config.yaml
n_layer: 14
d_model: 512
n_experts: 24
experts_per_token: 2
d_expert: 144
d_shared_expert: 0
activation: "swiglu"
moe_layers: [0, 2, 4, 6, 8, 10, 12]
router_score: "sigmoid"
normalize_top_k: false
routed_scale: 1.41
balance_loss: 0.00259
balance_bias: true
init_std_router: 0.0135
lr_router: 0.000403
n_head: 8
n_kv_head: 1
head_dim: 64
vocab_size: 8192
norm: "rmsnorm"
norm_place: "pre"
norm_eps: 1e-05
positions: "rope"
rope_base: 10000.0
rope_fraction: 1.0
qk_norm: true
attn_scale: 0.125
tie_embeddings: false
parallel_block: false
init: "trunc"
init_std_qkv: 0.0251
init_std_o: 0.0251
init_std_up: 0.0251
init_std_down: 0.0
optimizer: "soap_variant"
lr: 0.00438
lr_mult_qkv: 0.4
beta1: 0.95
beta2: 0.99
lr_head: 0.00729
grad_clip: 1.0
warmup_steps: 50
schedule: "wsd"
decay_fraction: 0.856
decay_shape: "linear"
final_lr_fraction: 0.0
batch_tokens: 131072
seq_len: 768
doc_mask: true
train_tokens: 578800000
steps: 4416
dataset: "wikipedia_en"
Below are experts of layer 10 (counted from 0) of a mixture-of-experts language model. Rows are named router (the router's row for the expert), gate (a neuron's input weights, with its number), up (a neuron's input weights, with its number) and show model dimensions 64-127. Each number is 500 + 40 x the weight over its row's rms, rounded and kept within 0 to 999. Numbers have three digits each.
After each expert's rows: a language model's description of what the expert responds to. This comes from a sample of Wikipedia text that the model never trained on.

# expert 18
router:564481554467462499448505523453504505529453537479475549492557510522424498494504450524520499533498457577521460487519479541532528508477456485496489497527558512549510465502489502531494446620457507
gate0:554478461550511490550548548456573482513542490427379516507519547507497491496509484518523514496558458548457516464547524535454502441536549522445511521518551601529455430507511489543482517498548553
up0:455507501449514530432516544486477459502541489484548508517497557537444417492537535524395551471523540590511545508489453538506534472553504473497549534481535507510571554399451459521506560445478495
gate1:498467494546407512478514511455514606502461552557519533438497491511507470434468410513569508507446534492537550508492531495484526521465474480456471523519596521544427515482432526451533498508505485
up1:457515514495411474521480560515498475459569558535446585560495548483510518529486495480437510571446512542426485522500442405606539517489571542474560455504481543474538456493557439442560509489447457
gate2:492531437443520557455480552477538462439481501462452473484535517468485516496490463540500552440563527529520453550553547511533562511485540535427488550524537538509498454505474426502484540498490579
up2:557422478466516521513463519511481516534566527450514438480441538484530511538558443465453460475481556558512513498504532474509488491481447489530534541539427475459495506544534457510511557480519480
gate3:520533538486540537422567505524525506538532535572449476505489515514481529461486494522499451542561507455507389504538507481451524545516535461501500494517606491555458541547467553519502505563455518
up3:500538525536510474626455469518506447536500470445481441527498482528536532582472468524540486400510509507485444503488438490420496481517442561497467505499494436456581566435470473481509602557529503
gate4:598524505468542557477505539516556541527576521481424503504554489553458473521474460466502520584440535532495466447479483468529502506474506475524438451461541535510440422514502511476496517501452435
up4:536497502501540498469468539485564459488529519482599539388494565506526492514586506524508500517531489500543549533477470530469502462527473530486543522600450387507511516474511510466522488550526456
It responds to: Structured data punctuation

# expert 4
router:516484515551552494445507503502542545551481511450510504483450514532465507596466482538517465534556475530522482529540460492532480534478512528460518485587542479523464481439544487589531450506538523
gate0:503448538489477526533566561500541526447469487468503577509499533542519543570467509577576532502447480485473480539516543468533489480492502483470481535556489520517530516513521544596531477434500523
up0:505466487443498519504465445503464481460439456504472461570507444551550560524507434416481517523506528439483563473509548512570504531490520470577431486507584522452497479508521515491456532441494505
gate1:408542585557496505551474521413521444485521571502483530429509502543497520578557526483508496534500489456554522501503469537525529511474522506510492527482555518559460566475560414540434492497442547
up1:400477452562474434423472501459482409513504473493431479494437505466550478530481460449541448486457493554563533518523481502474522464470474539519524543524498542479523506483529508520515475593609455
gate2:501509446532582439485567486544532472501449487521481547476541472515551521497514492457436509566508456512580507500502461517494488490450512464545499532583552487513513487579543485531532546468499550
up2:531448453537505557480540535477527545517506554535523511455508427467496521548558514489493552526529454493541477535531489513522439493529457497517496497518534475524505589475506541456564502495531524
gate3:455468492491498485526483521519476548538503510415507482466502554548503547540481535473523486508524498474556470522509524519522495506531478488540442509513470543488581444581494588560520447521536442
up3:579451525540512459540459501571500517582521428506453471559443487538550542464466476426562512535482507459471494448469513511490510493504543449517473453568599496538496481555514522571467548513540458
gate4:499474545516473462553496522465458537500427491521509481515583472447535533527518580463496502498502397562420510503561489464486425429596522492516505449526527564571489466461503568450529481483496561
up4:486497445546546509484486432400548478445511509519541558493528515525505475476516509449539487515536452556535494533512425466532479492504488486498511517517500534516529467526497567490535545561513537
It responds to: Infobox field labels

# expert 8
router:475540579457433458506457558507534515547501526490502570499434494533473513483484481546551478503547491473560529515443450493541529553471469479531443443534454475530478512498489527536532475484528476
gate0:525443564572482504532541508535451473460501496534519529507510533549432479541584500516477408530525506513513538507456535512521505436551481482469493515495524543474462431504492523564410499482480520
up0:523509510499518518499585535521512474537474534427470487482443466438525491518541445486592432593527538465553527585497509445528588487478538408460457543517481450473469489484470551537495518478530493
gate1:499515515491466543519506483549494485604552452482487468544547497536479497537525462510560450522516471494489511541493494509559561573469453544538436523458506475472542555481525491549505522459540513
up1:520466468574486467495526468553469517534477512518433527496512425492450473503576527493584486484454496461499470420487515565457404495551506473525446482500497412490513447520506461472448474597474478
gate2:472498444462438446503471572505488482502475423472502443473469513460445501499478440511505500458519508540556465511485519464508492498552521435461508452488545459486493505540419499504500538447449433
up2:458550540566471544427497477505489496469528514445586576477571508512483530515508483497434551513508505490531443523475466530555552448528540465430486503515487517487485466531526463526501539500492542
gate3:442465555514480499542536528517558524399551564552509572491482486559444541535510487513568545560588448471596506507403481540473548477521460511512492525459501596536502548523480518552616537490539497
up3:464446508562537480464485402427486489542485440478539456493416484466508527499499538435493449529469540515451483467587554475468438538449540491542537519569504435498421451486547485524482501497450478
gate4:450481497459529479542486585494540467455556479502557552552503515418592558520504492540431481515514432504489527511486546520440501485462510437519500429534528534471495497517499520544474500509490518
up4:456507482470510462514491479494515516486513547504563500496496547481407520486518496472475490524433496420488500488500549484414527457506465562531471476451514539510486532544490573599542468459499577
It responds to: Institution name words

# expert 5
router:511528483505525443475508569475495502531493546458480601483489527537440503548426508599527468536496509505491482489493503472511522491473553455476419420509499494484572472468526531521528522522496464
gate0:475543502545539526507490466539468510521522608519480501574546586475504495590430563515439462510475526496533508466458434504480497416502457591470439422473528480544574477571484502478560505472464454
up0:483421537486475476529509543495588534537529442542447577523514511498470492446552529557517526420574444560496491482510515472511499501402506456478525557460554531477479505506459544497525506531519466
gate1:436540495492501537465524500520455520539492519421512469453400490479449494468487550579552462494503485501459496458462530483488548509454491517464531453515483483487511535460506541472511475488550522
up1:433554524486527493487507526538488474548509472497474544506462526498524510464514479628492473467455432566548506475450555536453522457429473510452523472408486492481564449578474526479465490524468479
gate2:549482567470468468534489465562492578506519463499534544448443541578530527527481506578502452505520512521550551562473563512490518476512490495486547462509491516513545467567462564467473574560484465
up2:493468445575442499487509501492495565521517525516497466461559563479485404549584521485473567518490454586441460459495443488542458468504532498485479494459516582447479569476536415489508541471459442
gate3:478540487469475491432458552549467487546515503448507500447492487535419533523451463522455552527500526466481497474412448555547510428555510510513520449542545556493527493566388527505526521482423552
up3:429497478549545508502539618553505345589452559512466450508512441538457573479533568505477508518472535502547483451501568503536532503489460426448535431491539476505471487565438518503575551493483451
gate4:478494517505430513465541507516447479490524504534442530548503527443536466530544463460429525553439523535491522572483449515468526508485505450452525538547552502464524457401495444510471555499549500
up4:506546454479502390499441458501570437535455473465533542545506482505544467522458482516567524453470536474537512512424485512525549442516454522431489526499491534488549469451461551483541509528495522
It responds to: Clause connectors and verbs

# expert 2
router:519487557494519460491561508457520432501485540469409544487416531493430428496475536538498478580517514584548480526512519488537423482457474477441502451527497513494470461473463493477501479547522524
gate0:529464595473466467509505552586506464418506503588458507534486548433489542531540468537484477508594492485475518506643438513489471467516484470404418439465496549472487413514509524452504500507502435
up0:516547502533407454579526452478559491496484445523493488501455489462482502528537467501495483515474470445512529518451594494472507520578513529495493579536422460570470546470482519513507551452529537
gate1:548513430510486493534474512458473529456516521529437528475546596470516477521566564440552529490476502529498479545457500503509496487465423517454536457462560489474579465523521530502516525477506543
up1:497517462514512513477429467500595473531458482548487458535469512487462481434443497526527501516496510507479556531438463448580450436508473490447468474521534478460571570562524496487527520460534502
gate2:446467489513571517454452539498461515484537563467479457421470475529498472500543530493482517537494568525576554516473497518564485479491547437474485393479523485511481509465484474509544474414470441
up2:535530548425543443522518483476502414437543474498450512455405449539553502533534522456440455504474446490555448545531462506468481501467468489408541493496507546521489484542472466529455477483491488
gate3:528593493485486501481527588464468432506458552476517466508483537507514491503464504535450455550491426556497534490580582596480440497441544544542505497406492478543564489583458494494497444534527517
up3:559578570430489526527552577518482474441575484498524559521493501492501512570447506482438518489547453451461524520505486577547554504519471498504506513480527455423512549444552520505534460506465552
gate4:512504461501458492541523474464518503513505527537434540514483507523472419498490424590566427593479520502551442532509584476473515477504508403490535534495398537512479501523442545497620540523456471
up4:553503544515520482481571535509531503525545556517509503472426495482481501450527426481473472494459522512540484590427495502509528509489528504517482542520505472486530542460514519446499472502558442
It responds to: Foreign place-name pieces

# expert 14
router:459514510466456486451507521495531507552453567431447507543422508504429480574502489509517398554555530504524469494519530426546532494479467492431467464574469476513425447461447496516477469525464387
gate0:529463518515536583512510468465421457466480453461487485475534483517427433594552464467490497520490487510551434524496519492511470423531504496503515511522433495486512539520519542497527459524484544
up0:476500477465501479562544466531546420568557465438509475472460486573539523497495464524556449526571460581480485507537445459425513467452487512468558497499499402486477415500474485603494494484527532
gate1:452495569485574558509448463493620436515435480499560473520416502487466495552511484508548450510417487485578515538465455506487548459419461546477503481490555485502485556507520441555581467496496529
up1:534458376554468534470464523469453510519548488497454492505483599611489478429505470517539598557562380466447457481493445531578498517567430397514466582511492461490429495524432530496521492550498517
gate2:480533511392435553524496511443513592534444529548487547578495511522518480586571552510481495505547520384506537485508465491506420461491501507484635526543461467588462569508405490456483514441513483
up2:485519477399441453497463529476530535638456414551494534562576524521547500539555555509443509455532468598479488537526514434506524501494511422559538489493439559505507485499450505406524470536548543
gate3:532473481409475515487510505564511495503492548496563566475472446519526469565515477536529522586513502491524539504514528441505414528567513455479502592592602501488522525528544529515565503508436513
up3:542499499455525440466456492544481514446476457501541474541519538527471444457452467511461441582486489534489473471532561520476360578541553558494522523513559531494489503518460499465574438504507430
gate4:543513487420502486500541503487482495513438462563489486558520534550457515455520454503493433458546489451464548479542492389512537494442524434551450530483505481473487472520620480535507465506521516
up4:478473527408510463499446553537493529586482504488487478565512565537540541439538530503499514472502499425497552564497577514483454480500515454518493575437496524494548516507524483502555462531487517
It responds to: Copula and subject verbs

# expert 20
router:481484557525508462498518568488525470540478534503481484473480531581386498577507509560585471520538516505542536515502490518518529488531543489437453483555512520497505482518514447520488522483536392
gate0:478464418488447487476470553528582531496498573457430481459482546476473480491501464522511526497489521521506548453521470553493533479539529462464566466462515507477534475448477527479486515549456538
up0:470440421498443489421414521510471454558553524472468532519479540495452482522512507431524481573536539470514527487522471519522536558527535516486528522540437471448565529486488500503464480534472531
gate1:455523519578461531489562512529439499522521506547465536453523552542493526508504524459567485458559511475486523440533490527537499479528494543457498454538430461496444486487497553428438482462543513
up1:465530605429531474579490443566467600573515535484460503519466435512476506544488449435520519484413549514582502466514514516475472577529485554519511517540462536414565491499488518551510513524481518
gate2:412514538476430522477549508458424462498529480515534552453525537449537631566480503544588542524453492473523525406519557518493524557484547495520479513496486490536487516444479517516492459524505542
up2:502420459485523512521480433480467510541551587469479442509443510455480520575570509486477499544500523573440478535481457439544531415530501460533543509557549463569417415514543441553485482549488465
gate3:492500490589453472556496511535494473486513516460497561455563493539379506511458535520519484552506450611552479548609444436531507540506498434491468484505558490496453463507467424484457510462507440
up3:558492557516499532456465455510553434469519545439551419470530490538458488515492526569509420473548484541457457447484446466571436462458449551497556536535448483479539514514539539472515475507523514
gate4:500480470494522515473527579483508463523541515512417453551556490511451487563516443550421421514501472485518461451523542519561501506509500486560466532483478475539463485562549398538502497515510493
up4:541544517524464506555453471517511495507499480468630521499453469468558465492522418450435581490578448430505523550489455538416442473449491511428489527450475469589556520464456483494531472484423545
It responds to: Head nouns after determiners

# expert 13
router:483578472527483474419475578453509532555502536477479533479475530547462456484424471632518481553529421493514542487404407429567512491484495539474453466461504537539505500506536517489478500499488443
gate0:576460459540539493540561500475541596485530524498546489467498499484470533479504537502451457510484428495535498535566516538482485495488486469438508437537547566435523475517456471506448545445464495
up0:431565538454461423473410486512455458530522482553516547514472469550523488515507452509607507520441550513513463471468474502519495501480501531528487563508417406552511573537540503539528496486531506
gate1:473537500444519511537493533505486513532462497548494484483485518520457486508427529539450445554504500593479528513482443541557516468406532471477485474536549587510483449493558533508475509462510548
up1:504487503533478535506501466511561512568616557548472533493522436462486542511456445499527464484496398460534476551492499494462541495482433485462507503448459455464537489441501471420518542553510427
gate2:529463462534476520446451464509538495457487469501480427524502492510493478527547491577489456418474507558508483460512469545464474497490543485514513500450540518470466486497481482482544484526423556
up2:468484530492544548517543523497486544527516451506494456519562455532492518493525483541516483582462501463424486493586479454520512524534497544514461499510469485515520460500440486568434466507620519
gate3:492574463498467526431488582520510557423534520436473498478546473464497578400497486525459461487505431538480478539554515609557482547548583514547518455478464439524602450515532508489507555620452466
up3:504515498523506543510434520461509461464545508441454485510508415503497593435552526600478456583494518516500556537509533449544515549486444579558501552452567569491473432494487473481437460505488535
gate4:516502538492502471505499558510479437518469606492489569398501534441566509501459502540498470469455544507515509461551539529496500549512539486523507442507496456484468529457469497485505566570420489
up4:548523504516544480486473498414514485520557509467487499536425477572516513472469434533493465475519503470517458529538466521481520538585554516485520484533478546468518468474435494458520393515459494
It responds to: Commas and function words